Below are experts of layer 3 (counted from 0) of a mixture-of-experts language model. Rows are named router (the router's row for the expert), gate (a neuron's input weights, with its number), up (a neuron's input weights, with its number) and show model dimensions 0-255. Each number is 128 + 32 x the weight over its row's rms, rounded and kept within 0 to 255. Numbers have three digits each.
After each expert's rows: a language model's description of what the expert responds to. This comes from a sample of Wikipedia text that the model never trained on.

# expert 20
router:121058156140144110175082130163162133093167108164122120090126074088107097135089150185127175098085087137196101138099135143083110125145161159146146164074170106101162113101125143165102178202127062154126125137093156144153144104177210126138175130129156091131136155075157115122104151131117154079123062161096108111119148146126164189138175176141103130099109099159154147096078120073072108129180173163134114143178161102117145127095150081119161086151100099156185129156156156133198172087077137174056124157103087163124155115136133103130149160142157100178101103112162130167141117172096132127116100106142169145180123160195133138159181148070114090175118096175136127099140136132092096119169089099085155113197166099096149083130124077142084160073156116149120100135143151137175099158104163
gate1:142145150057154118129085098124134165079131164085064144190177150116151074127131107072127141125089108074176093128077133162124142068172108118065144081182160094118173106127083188122113115183113112154122131084122144184162085102129135137113120117143120191149130124110140106142125139083151101107112110120110159186137106110058143208159166115193119089136185086134111126144114143186107159150137112152163116106107102113125138065133122169186161050083085176146141094158153129165166114140131110132189120162123191155128086068139179158161114139162191176117120131129187119131085157075102115142148133101157116132170106170137132079164164167085103116199121077134136142073107141141114064148134036167081137143144136110119107131154175133122106143118175108130118136113142118108097139132175128
up1:113157146157045152117134105106152120124108164144155101144103216140175145186123091175156070132135078190149097138133173130177156148116112104171123097133113126062079126109153075100094161104123137113131134095153088123093103127134128104156134171084156110165131185114126151150126113192161079074091120139112063093128116137155134122082064119111177137104138150123137086156150151119110126103093145189155161066124125141106141130133116084111122196141145112149085136074104148135137104163115091097144158109157129067139176099127058122089146154091089151109134115161189130169047168161104068063091117129078125141102122075139125148129104153109170098098124147197183143106138121133124197194151180138141147125121175071155074133173116134126163062140114108177155103115109138073140115152084075
What it handles: Physical and building words. Descriptive participles and physical nouns in technical or architectural text, such as framed, lined, located, water, stone, built.

# expert 7
router:101105098052196124125108076143185144082141103160167148130144131062134077126149142167093138090114097084155136177113173105105123167107149141134144126106114112135142086191183129179100169130125133127116157176076186161089100116155165175113158183107136088114071119105174110145116166095165164052105111098081101157145150180127132118163133155131117117087121138146069110156110155128093086114141154134093172154164135115181153108115155087090159119164152069143120118138145068082117106064070201171115191149099071120107129139183135062185138167116163115157117113144143114186111072136101136136147142099082143136151133183101101117137121142117108127132109136117127202071111173139092102078160105131143144147186148125127133144131187142087088147086111094131136093056150108147150110153129208
gate17:109072129142138125171106129130103193138117138198098148123123156070098105113145142158152145133124113118147102145114124116129112174089051073110123217175158058134130133133114108097088108083143177171098127127090158129111118158140058171127118147142124205089129096114137115136128109102123110158115132147107116116058198105110165123152131148115089131190143112132166091040044189156109118116139169097105106114096059095130099184145109152141115099099066112056140090187124190154137118126115109170104121083130114148071117155157120132111191117132161119155123142119181097144176169128172098125167110117143180134164109054100082163141146167150151098109141118049118081160107134105110071152088069076154150118112138118143185117134155170163122126153171122149139174136155153147117091076125135
up17:126170127138058164119151113202110122140148100113123123106146076112128086146093148087189116181161123169096123143156144087144159104113143115143160031150128179117221131118161117130131115172132106119092118081109153125185206159144191140119142097112127143160122173128123113171164123215123140148099148110156145084090129101109138136098082073139157172118102068110151149116119147166132068147143103113186124119168083140180129049104129126116107148098145124172097139090143181115116213157156125119174115119142167080149091082195111101088171073153142134135133121090095130101088205105144153185142104162066152088059087135136162131131139102118155147158113145158167109117162184153077110113120122107100129155114113119101156136101132091148153139078155125117101138101111157135071153130180197
What it handles: Name-initial word pieces. First pieces of split proper names, mostly foreign personal or team names in lists and tables, e.g. Balt(ić), Domin(ik), Georg(ina).

# expert 47
router:108105128150150128190086074156135135150134113131116131137142124081152113164133159125079129121075076105144086111108146112120106119072168133154130144129192097088143145104145161139109144176092090102139192078061135122142171120152165120135142121137184081118111139094184104112054162116093145125121109076112099117097165131086203133123126156132128094114119068114159128151000147103029095099171177180150120135148178118103176052105114101096126077161112067102152114140133091128156151121130129184077107117100116175088131146140133130151124169141095122232084099151163138115140127160117144150162107120106137138157150139176127160146135149122092163128087111170155144101114168150106171090136090070151147071183161077121133112125182091186126142125138099155115119106113095122143066190140156
gate0:165121130115131133127164118114115130117112100146091149069133136086104153079125124166149219119119158155126159125126148071208155120113121123148144093105157106160106133178141052131167157148107170061167111161111091103062154158133106089107181066083103099142143135143130074201128112069141084132111174176088140117079117096149137147205115139201144158140061121096105138122136101105121116101158143113171134162090099146138077047137204177130095144104117131141158099148126110140152113146116151188165171104130179132131184128113157115148134084136135155120098129152090094156124147130150152166107080133072128111166127134129087176154139105155058111205137141178057137098083116139098142085125164148121100114161165148167127155073155155127170150127096184123124113185188099088140184143091118
up0:114145159112155202123162060081086125119102167130116125074066158136107114084055098146161135105129113113108124168115138081187103162188056082117162109152166100148070103154071129122150121168164162149135086139166159128133109145093124197116128056149183076092136066097154101157108123086131130109118112121125136162147079093123135064132156139117099105149123167151098124123164168077164148128143117101218069107131137120149126098097181055112161100100118137120134112077180118109121106084131173153127128132174134101102135133154159138141115189085148126115071129135147096088079178057154131182131116144142180159127188116103137092155164147128114125129146091169110155182123142166078137080095175107093110185138109162126117124087136130166184077155157179129164136142153124186114109111098163
What it handles: Past-tense main verbs. Verbs after a subject or auxiliary, mostly past tense, e.g. released, noted, received, died, plus opening parentheses.

# expert 0
router:117094087102173126160137092141173113112191148136125113087123114098137104158133151151133136060077111096155127142089166128099077155113143136166086141081140103093147106187202143184121181130118115151095175177092134113128133116158151084191182161095154105128108176112153078073123159098114134084144111137144139134109166134114146174169165206127113089121090126125136144114070157099112070084183163135117141083171193108128158063145109104111126126161185084124129059136175095053154131095138152162065164133114049182078159176137144121169147166133110115121098113146166119148140141154104130178160137070100169120150132187149069117149130161120102147143138128124150188110117139181140182131133102090152112052201153118157143118149208119135111121112116134120137093108155128171117077151129163
gate1:065100165120179147128126056120163107148108142051089160085129138130168116096151120134094133121137116081159176107113162149097118189155154126161130106149215174151131160080128140122149117092148135123093126125084087196179117113059166123155115118123123140134139185158123142128141155117176067026170080151121104191014108114142127126125170133105143072118144089156128076106103060138144100115150150146089116152126098089143117136118122132127152161135089091153125103087088064107108103115131131187138154141067165142129120151103097113129105110149073152111149129086149102145139150128139106135132116121163145206106134171186043087126102113141126153085135151138146130125160181102098109176119121127128079145175178166129137146115140136167165109182076136162119067092137135125198086098159176
up1:098127102070147139146113180132110119098093115088142127173127152104105099122075118078117135124162133196137156121118135092131153144102102154114085166188140151166162210136154109156114065171168089159099070128135103103141122116102167152127117152130073112086139133177154091065166129111157152118212173105155137182139126101161120064159070194129144129145138096117089165156155159090129146161046089126113157131136190136111087152143145128153136162145096074099116113144152119074108132091207111146147137145142150182107163167126169177124160170132125143140123100126117143108157117149130145158131127134138176087137115079061135124167204101124120114157120151179135123175080144128142089068060093091117084158136056147089102099118175123058149195114101083145127077068118110159159104121085117
What it handles: Word-initial pieces. First pieces of common English nouns and verbs after articles or possessives, such as dis, comp, gra(ce), aw(akening), gather(ings).

# expert 44
router:107141084162177136149091103112115114093140111120215089095136136118079128145076136171104192127102161074130101143150110139155138104146129130154147156139113127135105109120165154130122135161084140079120104154147147184148094113137134149159147115105136099059073136115142120067104139100102160121058141062151147143097107172129144152099166131064138121087101058157110130105058152118085095175153149169097200083121197145179192163175113128139083094152135104141085101136157100175173158128113179129087128136133114186110152171129145117127166096142127109153165081152147103159173124172132089216111110133137145161180102154158115125109131103093097090148144162163122199063115164169103135074164154112133127111117166122097220109168163092154150178144073085151133115118139098147140116158171200
gate0:105156067100122113207143158113110149117137120135116062096134128129093159133123158145142114108119110116092115092151117107109070115125084156078128111130170148106159102140204128148075098120190105067127099140154048161183132101157115122117129175171151119175068144126130152095092130100152188088048164128144152148156142166106099136067154128118036131144152047164167108104128162065134117132114195144060129110079160117115184138143178140145119160113145084112138080140109114167135110139135156098125138144127097185111139091144131091088130134166123097165139096118167127132112061151138087137142094072127151106116150117118153152043108133166099160178168150120056145158114083112114159058168141142091183104126128158133134125166062120129166080119141184126142145062189088105119104102132137
up0:123124129123077103116127058188091113119086190132162124076121129069124139122140115092138135097154120159104187133128134166103191102164091119152097068093164170171155189099126147153152160138136107144116128134169181172130161047096159155155108146108118138086146146122108107129109143120176089175135131113129155132148066116146172163143065136141114159169203155137131105152111127182116085091125109120092204158127166071141130080157072116068160132069093100123169161145109105140146102081125184114087151058129164146108083111116069170123126142117136075169099117145126102164219149093152150089123156124162186115158145111140165064060068146143123195142184118103141153156145158125092118136130112130107084126116161143139149151126089090145106189139137137193158111118192113158116160153129141
What it handles: Agent "by", fragment syllables. The preposition by in agent or means phrases, plus short pieces like ar, at, ay inside foreign or split words.

# expert 22
router:119088120049129102119112106116116065046128112165152111105158117122169098161075160143101160139109125139158145122101135113134079095150144183140085136131130104116153129116164154133132125172108123119139109139094147154067151177138101159146153155098165127105100160101178119124105152102169177046083116091147068152115165134133163092149105118133154083100089110177089088140107108070093134174168142104070118098114169123138127095103133110069191126141178101162150113143184071143188084070150156121061182125086142139108173166170141098149103154120133112186122076124189037138160095151063100163134089155162151178140147160129101127145167112053089116154076112171144147093112135122093135087137067080147156086121167123113108144135156107168134190113168060140096105121155134128145129143170156
gate6:147076123190149103138126117241156146118149163033120177130155227149156105100118100151146122145107136106092145149115178105145146122086134197119104103110087124138080087144141103139124146110122150079139149174170068129170105102094145085140155144109102154115098109097127034161180104113168115093139095184084095166151133137170105127128162121125085127112137167158152144104187139148147156142145132097118152126142097141088107138162159128143088188109168173150104128132097104110138162128099112120190175136119063129117190126129124126143087151151141122133185015085155153130102153134151125161132179102114113146164195121175066110142097139133114157155121121143102114177132122156148141114147147112113134116157132082155114122131194098095090120139073097138154156129136032160081139104156050
up6:101090127211200137059147137167113146171128110142249162123124114118118095158045169116075133117101147102067133135082158121151106082109135191172125188189172145176112115141193123121177169177144151124156099114123111152166150101183126155146140076064113146140142129101124133129121166112150076102111096125090103095117157109154168246087123101157169160144146176156147104087157118117185119118113139114149110133144106144150142159144124136121167138125108175184090152161113107141118135197136100160129091118134096119111132115149155110116153162147158161161140149104101089186120100134097072177103129163184112110146207096100080114096155113109105176158185153171136174137126118141113082121130105108118160191092181118121118164085136123087170124097133118130156131151134097144140097137108162
What it handles: Personal name pieces. Given names and word-piece endings of surnames or place names such as Robinson, Katharina, -ton, -ley, -ović.

# expert 42
router:096074102125139092166088057141176077121144119141149110125175144124173125173064144136097188140085151096162119113087162172073118143086099122154113161155137112087149124119114169149068159113097143151121151126113164158109154126125129115158144144130140098099083127132150082120095168085191191099082121079103126143082138131153178115147137114096111094104117090150099126132107183096102112157145173167110216147144143073133167109132124078099096102169085102128142051195158096153182114067105146172115142094086108155072148162135160127170170174142126106135094066156164115147151116175084159119088138117082162166160166146133095151166082123083109098127102133165136136099136148137123167095157080101108150089161163086167130105146184089116035138093119074159142087098114098181162105159139172
gate1:142121132182143094054098078167131155143128141131114125166076109172124161139109132159123149098163119111150141075075124079110104106092161189087168123158113187141128065104159127156097092133137123116146115156138154125102132172107158162090133125089115084123150171143211112152089115125153131091131103162048167083155089091115122072116120175137068126128086186146145120100174140067151100161066169137138144058092117045059122102062057154173128168123161142157134085092098157078077152173142109131120168090164084123102051109110140130135112142146072142163092124157092121110145136062135120137087072083134108158139184165149165105147100139139119122109133111132147136124131139079165154093104103100170170086191151129149154128089139115087087152150158157165189132130156090149137147143147124
up1:151127133110136106146171144128130092113133079146135109122135161109146147161146070100158083086084119144118152099125090106154137136129142135100161130096145114165172144140084082109122128130142070087202080113101173165137142152093142103123088120111087144088063168142023152129111156151124130151128140111167119146149145052125100174136148130189143064106121160118146119161127108117163206116121080184131104134100152110189121115163178126172139137105133100040089183131094093171155144166110173115151182089131135102165085137130129124085160133108110111123162131174121112213171108178119170083196144151158172153097105146154119137127216153132116112165142121080095085094172126152118149115171195112184181150134183128135184126195081193109173112071152128070139148127128138130130147138100131
What it handles: Dashes and separators. Spaced en or em dashes in date ranges and titles, plus table fillers, commas and semicolons separating items in lists.

# expert 24
router:126136074162110067123076107108148139081122124181134130111156092121128152198083176126085147142106094107156087164102190169121140136099138155125152201115186085095158107150136168164093177144131086077139132110112167163125105067189149126128139121080131092058064157129139122074107153075119128107105119102131109113139134121118176148162184122097136066112107089167124119096107103145117117110088158136093202136162146143147160080159137088133062073172097115148192104156167112118176153129097141164106101125105146181090140150123153123159162128120158123168121106143155102131167038179101145191157106084114160174131112117123089108140138144110086091168114061149180148113128118158086170111124108170114135091124158136093145144146167148109100169094121090141131080136162060213131089134101192
gate9:217133100158140099050088172068100120122103105122149067120151121099120115125069110105116108123055089157130162074099141174173126166102113137162148112113220133162164139164129169085131141127130090152142097117161126107128158137088121155084131089131124081094125132163141076074122134039144078122127137126097095132126124124109133129099143098162199168170176077137104110182146073125115149089166088081168148141170146179163120157176140128112078064150138157150203124140090087085148134119096133137149084142122119172118134118112105132135114199075173119158102187133137115143156094104146142110143120115150187122074147111114120154145116176170110149168146069158073158129116077160089162148147080145137126151129165140179108136163167102135090104055081133130170093190147086141154132133144157
up9:127119121097163140102112123134110116148192134129099107109141113156167126173182149150115142165108114071168124131094097187137155137104031169134157145091128105155108095116103140183080167162138190110134147102141096153116159143169099124140041160123155140099144089148142099174069094144104195101112092163082172111118189141127119180136091160128074109162100107110065043126132144082110163176065101073106115101091142116087132126134138146141183143163095166138084124130169147130060138136143137123132151082173082074149118139125157094105075117205136075098099090175111117091093149115103073113182097076147097140131121122130136144070104143126128132099074123118101113097106174106152125107099117122131133145123062143141091124138064112067121196210055134132136141135119129150134153158114173
What it handles: Year-initial digits. The first digit of a year or number after "in" or a space, like 1 in 1868; also "in" phrases like order, addition, response.

# expert 18
router:094104117193146069177091120109187094099114115187194096058155128100147088150072146196114156104070089104127132092113156133139118109070125152170120130066155058102164117193121163148085144112121107099130182143087180137101128081165130180137154157104156116102077148128146064089101125035157193105098045081113134134101170141105149165196140145111135134123082080126079124131108133095132115102130139174134163120142122102143144125152141094128130078131091104132118054107138120134142142107114146158132128123126084157069177150127140109198204101134155129163135097159167104141173100162154137144159133071124109167202157137178080123206130152122119154152108108182162126101089142135125152130161150087107164129147173118118171128170099125127134160113110129133136118099157114131186127102166145
gate1:092090134133155081151191098152133080097058163093149126110138151122168117196130134188110129135197137108181086141117138207177160083103086154089087124158131142095182110144078141145123198191108077138132109075132121104051164087109168143128135163158141134124111127096155205117083101123044167156164126111170096169128120164165073080108121148130159124112140132133095129129114157188162125147140095081124123132097095081126176132176112082115103152122140106143147114153137104089102149121126179089149118124098081121080105137107096172155177128125126111173089155093118145178160150135118141140192188172123112138125144171184072086135159163184134117087088146123151166098134111138190118170151192172126162124162118098088150122183043139138100118125083133099120156094149098132119123122149120
up1:202175134107111141067082171061114136161176104168123148078107130080068171079146134086168159137102106143128127113098122110094127149183138120138143122135169107116155133118142081146105090086143140183159211169074131138180085195155075096114123164146133132073116104091131064130173122130190098114079159179083139097089093137130160161177107176079090112119139150117158132152195138133079133176113137128137105081138172145141085077151108143124137091162141133165104149184113138141205110109101119134070086178121168088121131081100072092158128115136113147088130087154118091097156123077127112105087078094121174112158153157060141179148064141090161122146185096117139127149170114107110181146158148077102112144117158120131122177095112088089148137128156132194101128153104119095108136152140106
What it handles: Headers and column labels. Section heading words and table column headers such as Career, Votes, %, Pts, plus table separator rows, especially in election and sports tables.

# expert 36
router:138057089113139146162111120107118096105156125172111134136107128113153147158078086139132132134059093102123130185099115123101085123069155142129075151105160117049128117117105163124098167099121102102217159145120156146085144137148123129177156151124147102122096149109162108103094125110165167089067109091101130120076140179163116121173170130123179064109114120114129109174104144079098096053155158146087133177150150073144155102167128121136104112110138128158170086163140095133165093113149143136120140099084068133101189164172166106161145099177082091161106117168124109126128110150155122217125113093153154121148163126205141144151087152126107065162107136138163176113127125164112111116104095150107201121115201082128107074132143129169085080050125094127133084128140052166166079154185175
gate0:097089105114151184099181086117169124123171098054087067084159183120134126083169150145103099099119063087148097148122101095117223116164135089079055116152150134092192153127103102090165128052117053130174185128123129106138154118161130123179133127126130100117117168110162134173104114062160149137111164173165122195138140161123129131090098193157165152153166119083139156123037113114131162166138103089107131101160164184065095162143180122188106128122127160187172114098118091121122114153140178173169060130089120149131119148132119115112092170151134061119117176159116121132134122117131069125124210142112148124100127127139101108092113170129124122164108115090091143152123132120145095103061136150150121110124137143157144116102146111146131123086149189138116140103088144146161086172166178
up0:153137100098145101167071154128107057118135191100168124144129073069118190091118103172133176135143117144164190177143100113147130172152110087072098107079091120150140195114074144186185067079138133149161118098132122156119093170122148158158142144083078127120134115085107153137095084086106104142110105205148085134122167103128123134119117142107139191161096151087098107112093158159125142152087133115134111118157136077112130133165197135147143105138126131183078147135165109105088103198151170154098096087106159044154161088129143165143178101169170149104168139085096152153060144130168104155165074101127112153123082126098099142116142135142149177098101091142129099190076110167129141108185090154143170124172161134118170125108152156147108157143135195084183123078121118107152168096178131
What it handles: Have forms, mid-word pieces. Auxiliaries have, has, had, having, plus middle pieces of longer words such as let in completely and end in Compendium.

# expert 19
router:099134121157138102158115079134161076121070124139132128120153128084141089157092130123136180142130157094148122149101199142122147135090166106184194157121148093096126059180151132122126176164156110112192116109161157138115111108118130096116175166127153094091105146081117118056055121095156149077085129087097110173129179160132151152120105149061151149155075121116150102157102143163138113131092158160060170141158159090132176078097146112139075102156126123138209098138145061107202101117103158177150141144086126162104171142117161105154107127154121089140123081147147131155121122175087095215097076079118140209176148149147076120167164173041098111130164168153095125110131126158108127138129155107105166118113161154157137099123140141133069096114142107152127059121170176187141157138162135
gate2:108130150199106100123113098159137112082126137132095203093126113133083109132105128126144224105181128141135128134094114096125121119105107150082086118160198142130101105137135115168143129161086116169122077110125156078149171123134182187120162122101071127172077127160111103092151021152156114165129172074146130177121136131142135137081101079119074120079147127130086095105123117130123150117131111191159122088126138109143177156123157101208109102124085117101153151140086058126110087141153212157086111085089115152054173093144099134099107089129108142089119142088089087088203139122111117119121088095136112167111137142154118088117105071122169142093094119128091137069080071126110163105162112102111079050125171104149115142094089127106147102162179164102128147090134137089103139207129130
up2:084147145099112082146141117122158155095134126163142123181119110223146119121166096202144136131145101064149187116157137114231114056081076171082090140158116123228121128057125086154052107136116132139116155161114112110106196107094179155133084156140104118108108092118152125174155166129125121096180130108129068127081108099152100168121079144128126123124136096160092118061214096058135113126120067132152113097113142133106103127177089077127139128139131105137083149108136092131080109134104141194100083132118135115125112067131093149131176135151131153143086150108070132096172138093093090132158141150136121146147161139128113127160147098170148068126102148101139147121106091128143066165175110148103153160075152097117117164203107097166186135157095123083176123100089137112141138129132103
What it handles: Ordinal suffixes, mid-word pieces. Ordinal endings and digits in dates and tables, e.g. 19th, 2nd, 3rd, plus mid-word pieces like Bre-nd-a, D-ust.

# expert 21
router:102064041159122110145163113077130103096165140142158134135115142106134084100129141187116105119142119067137057110055151155137119104162120140168120178073110094137165098159110139112093165168137151096199138166076134158098106177147159114166162143069131124097108131117152117146147118166152155080076130133134115177126117196113118158155130148077127126130118142190105093164126163114107133087114127174114161115177127134136191104092152113126123122129174083191177092175117031143141083125099166184121093148121104130092128202164172109175166113170102080117122113153143049140154063133159143141123114080123145163137164146191134164169132100069110126118120095152148159086096148150140137076162121079156114097206136153138171091147171129138091145147141097149190105149134082108134119183115123
gate1:110199080114096142111103169128125176116145116179120149110153145131118121141150111161124146118140069152110150091130120167162076097149087158129081114139180100137169159131109168107122123087121136138132154130105132121140093187105109123163153115101140095110177116095216140126129154133144112140133165124161122159120156114101162146152127145115109181112143099152131094150148157083140155164119055117106079150151198106048130165103069141056161133120104079122183084115105197190136080184128132140174178100067140091130133153108115122202138102133161135061146054113192139110165134126181108090089183089167192218067125168152132090157134200125135162091134143068130179112149156151141094100158123059127105162128123101135154079160126151145150135129125115158156113161133120138195113132116083
up1:125145163114157131071137122101158147148107083128154077125138143137117159136124111174095123088137122143164132112179138084126106142095134078115149112131166154161133104141125120185140117072124127173159127130164090125142128192105126167116110165173067146135146132161187136193160105221132145122113163128120128115126171131128139134106060112117114147054150083192175111125114129142101066123116214150168156135098136099129118083097129154134193107093083128142181151177056168133105160157132094194131091109064108163081128132163073109135132187150167100203165151159086139110077092101085175176184119146086110151160128097161162111075067098159133108092133146188124119142094161147100107155151126169117078076088082095127184170170111140088102167124184082142151137146090106153131110109128102
What it handles: Inner foreign-word pieces. Letter fragments inside rare or foreign proper names and words, often after a capital, as in Cacém, Geburtstag, Kiritimati, Mesopotamian.

# expert 34
router:127118090115150070153116085178176087093189149157165091103159090129145085154107131150093155148099198095179085157120156131107121169097114154152117179128140123100147115134110145146149199160095116150115119143119155193086078106140122120157138164098145105116114134107191086117123107087108177125105147119119115119123147158149141168171139121089163119068137101153095090139120142083086130089179122193064160097138175086121188133135107090134095107163072136155177068167152132152179091092139176140113096114110119156093180172158146134187138139151109124135075098188225126111204096114102142156140100120158197176168176162148136131136145130049113132135107135184086150103125192159120127132172136137100152124160131097107181129143147110149101107117096062107108070174163094164152088158153126
gate0:127079126079154139152089174153228116158187120155178174123125107043110097113170137112158144165124125104111122109067122158231147114113079131128169103090156126089100073110110077113143160148130164145116135156106172137143134142110137101130145139103151159129152115125104150169135194114089178084091123119156201123147103175053184114155138084109122106139087092117108133161163116126159114147165155223092112158118114157086103086156061148185113048151113107128129072119133140126117080143189147123136132154133102115180196139104124157105137125119117108092186135176150140079155151124149135057171124156072145134133091154117141122142066101146168118078083137135105134134164099133086096130113148127089124127143182128089161117094173152118141116149105103144127126139127150076140047119171072
up0:128147148139155134115192144110143195129085130148195103129127123153089193142110098112102083105168091145107129141158193149134085117137153096164112164163116132101151138104133151126050148130134114068105150126093113123134167156108149162139077161156181052158126137157138148147188090116076114106077094180135097120104137084191103113137178160119152165136137153066121062165111139073163077169130103154144155116165173130128121131098147133069082198072134127085160134125078137110151156115090148117144076138100160113134077167170186089169132117072136184157171126143121123225131093147142135129087167157140116108127150122088114115150185135087086138173090131049122090154091068149178159134145061079126117135122114130126099141121112138121131098128109145130067153092132182103193105111106085
What it handles: Compound word inner parts. Second-part pieces inside compounds (rail-cars, air-conditioning, woodcuts), also medal words gold, silver, bronze and digits in percentages or coordinates.

# expert 28
router:081091143144072111126126102091174102138134124150144135063138088108212117204081128155086147092113149135124115161081146145116082132106139160145119168138141126095136100124174147189078147164159091113181141132102162164138109105207138130133128165124198063139098162117185116110105143087106149114069102076140122194115147183119129090130170135088154126100116106166104118161106112081080122160137170185072155136112168120125161159102136059133139103163110146153089098180119103137148079108136121155130145151134122148078148141176134085147107133108135092183099104139175104146150108130130148160159161103114153154166175125194118143145097149098135128119087143144116138071137132236139144120194135118138164085147154141087210093135139136116055196078115112156147076110187108155167121157095182
gate4:141148121157092112150191151107129108139130075159174145133103167110144143100161118133212105068140129132188166129135126129116117134068173124139107122120160156078126127178135136148091062169137129121066117167081148104100148089189098170121139108083155131088169096146147089058127104115109076176079155169179089138141112106155114126071092162076122145078059167124170124126118129161157142095192106160169108174130100131123142146095113122078133067142186145091088113077137171139095107173163110162133134122112180160157116130103138158146048112166109095123171087130166164086090120083079103152134107173090096153156092070128133156139154154122168137068102135182164150123143155107186115061099149119127169142165127139142129124116112159210115127199126156163055125121124150137117073126152109
up4:134115099132123116060107130099131120159099175097134155147086177099146103082121130146138153084124057154099112139102188166178103196125097116137135155050098166173160051148114188141123175157124150149135130154084107148093157100152156111172056128124162136106156142194087055114103110109156071125115147131151122172142152114117145132059130196134153150058141166099117133111125117101157170147070105107084136131127118117166094134151116110135109119149092127066092142166124149162146045069123104189114093144128151127134148129151115068168070107115114119093135155064113132152080110144074118205119122119102156162140089182163090096140116104086165130087084083127134096136076114161168167081108187124144164092141163116174123111130117170134112113064087140097146134134131075130123132059161111
What it handles: Acronym letters. Capital letters and fragments inside abbreviations and codes, often in parentheses or tables, such as ER in AERC, DS, LS, MF.

# expert 26
router:101131094122108106128131095146131070129135103142150087071145100080126098135049163107047123121084136156150098157097175200120104117135120145177087184114135089143115123123161135122152127122137126113133165103090222148100187101156152155167182142105127094101082140097120100103107135131149155058047137076162107163088165133122112128143105092119136124037135137155102123091092135148140117108149137187065154161165140151147161103107157108100154129131131120140118116158112127103138113108083158169139095139077157130060174190179149112158140152145123106120113093157175129099165025125105123196114127092120168159118171141122124111154153078088092108190065097159128161132151155121088111089139102091082177095131169130172095121158173082161134127116101084072204107087138104153151096130155137
gate2:145064151132149120127126106175129103066155137149105140105199144114153139154138194107152129168135201088159145146137136157176086093162119128141148129087122148078124193088110185083162128167077138057145206123116127129108143169144126094131093129061126131109182153161132119143056103103111135123212110082171122195101124144108116135133036089111159125122171115119060135126106100133116116134141103127080088121125123072108078131113143102115144166132104152133096137158221163098144115113096089151147148140120149118157118074112183141173150157125131083139115144147163131088179087131132102167089153135125147054108079159077086120120196076157074151148132133109107110123139100095131083054102121095105069122140116070108106102151180184139123145138127166126189078104147121124106119145086111
up2:112159150202200133082152117165108121105110102130180172100188138136139150159115151150141156128128135134167159154147177153136109159120118117134133135101066156172111139143129119155133112123136136121141162103150053166062139140109134097151126107075105124123132159179106177174068144136150164104117141017175171115088104135116123104106089149131075118086117136099116048167166085129103132094115139152102076091156170084132143065115115146131097159087160104127209129126125112094129078100184107083214141089175147126040123110053115091151177100187140109113163121135143078106108128182157115153085129190069112155129130133098133173153140154106177146120145198164106133154136103110145147131131127121100130152139116104138154084144118126155114160208151109156114100120103151070092167184145097
What it handles: Year digits, foreign endings. Final digits of years and figures (1995, 1941), and endings of Asian or Slavic names such as -ević, -aki, -ik.

# expert 40
router:087123117087140116139130104130155061055141136159158102135167121113201124148130152176085148087139103104196127122118181115160096118109157096137109149107116034141131147149178109150116154127120143161172126166090131188107118143142149154126202151160175096083073165068121125086124168132149144043104135098118097158130121181155144130127134170084133118109101107172100137090115136120117093145153159157111158139107166137111115106095107142101156108191138095172133086125170130077132136121096143186109171161104114150075139143147201103163139197150163113175155125130136118149145094126109150132157062103100168119153132157107088153143118080070061131177104117162149173105115205110068119131127136134210122120162164116124145106113208174171075154094141088207116103116163149185123102171111139
gate0:128182118137087099145097136171123118112152051147134171127116186139116146115115082096159145137139063082165141130154104172160144178156132072120163212136109113174080071099191161038091154218112060149126164124108143146149127099100092169165153106178142071049161114106142175144155115126087130124136102091148157124159107096128151139108139166114101152110157169087158113142121149153182098111215164126154120130149129076099163140125128164132121090060124085142096097086154138121129141084104113108126093189048105168145115100175153078118159094155141162174098141105126119144139142089183160133100127140139121095163140100131106158114109107140123065113117128158126134092083092110150118129114105134119054140146109124105128091170136167145172172182100122148106131161154154064175111192123090
up0:164105165166096123111139139135130128078118137130102112171113093179132182105145118151125054126135105124160160084158183105192185147145156156150175166141129111134189110122094102097124075143152132119139165131102166066139105133157167105115075085178123067099104114162110164164128101165132041140131111136120155117162081093072127137106092144037121093114150120152163094153146172199089142142096154147169088161140124111155162078104160161123149093106131116126128108133105115087146148060094105089079186136149067146157077114144168148130116186112119058087134093176136144162092100117105094183154136096065075146043128188155059123136133095141096113159168165139123152095136134151160162151165190160129136101137160084143093110129140160172083130109120107143185139183142140156108153116146158
What it handles: Foreign surname syllables. Inner syllables of non-English personal and place names in lists and tables, such as rol in Krolak, ru in Nehru.

# expert 43
router:115111103118169116147116108121147113097157129165172075111164103137194091184116125131089133115124105081141157121103155103083095163124185132111135158074180130099129140133152124194150155089110176105180172157110165138091098099159177153133160159064176102099097133140169124108144156132120124095082114100113131156118127174168158142126226123105152110073102106148116115148138166126092118130122146172089158093162162086159170113126132023093161082196157102164139093139195104074116072079100180176161128192120106129118157147178144078140134162085120088138135112137141117196200074134133162158137152036093139155140128158167120098178111115097116139113117120158143147088108135167132127106169149104143139121166160126106157087116153154129100146113102056143156102091201068123137119140129174
gate0:148207126132114102173161139138082082094170112110143142097086149077114111161121146136115160134130102140155136173112162052102077120100165135122157135113119115161162140093120164141175158174154098114096106108080108115121135087115137119127118153194053073127113105164201132196187121112095136190070173099112126130138075089162134098082090131128071113136056112195127126177148089145140085097117136119158140173135118120114176114112142142135140115135128149150108158133130103103121125123159089154160116150141102149096134148112118118114091129094098141170086147144115062098168126090142102204101181156121089175102083132161136082136051135136153097084194171096106133136045130086204145151125189145110146151113149152132121182121156048093167158162148086149123187061157091089128135126118154
up0:082142157099072149116098140143115095147082082127152095153089133112121096059134171135108135136073146101107084119177085079182114142187097118178120174147095166141074108067130109163093169109149050139109148114117150094172063065153120175142115144152126222134142204125088156126153066132151069101122077106153144143155134160136132108163125204163215111104170106125117173090147151153134084121072096112083135132146142106111127119124130131152133155100175142161150129161108123071166166136171127075092099074097135201088173142120120100149168107119112118049164087128142105137058162107074123147093126092123137150122115149081139164074118106111187130083115084126127150127177140110094114083140167153124155107156165142119129127105083141130138150113077075085146133131147145172136146130109153
What it handles: Capital initial letters. Single capital letters or short capital pieces starting names, initials or codes, e.g. N. maddeni, Stephen J. Field, E-UT.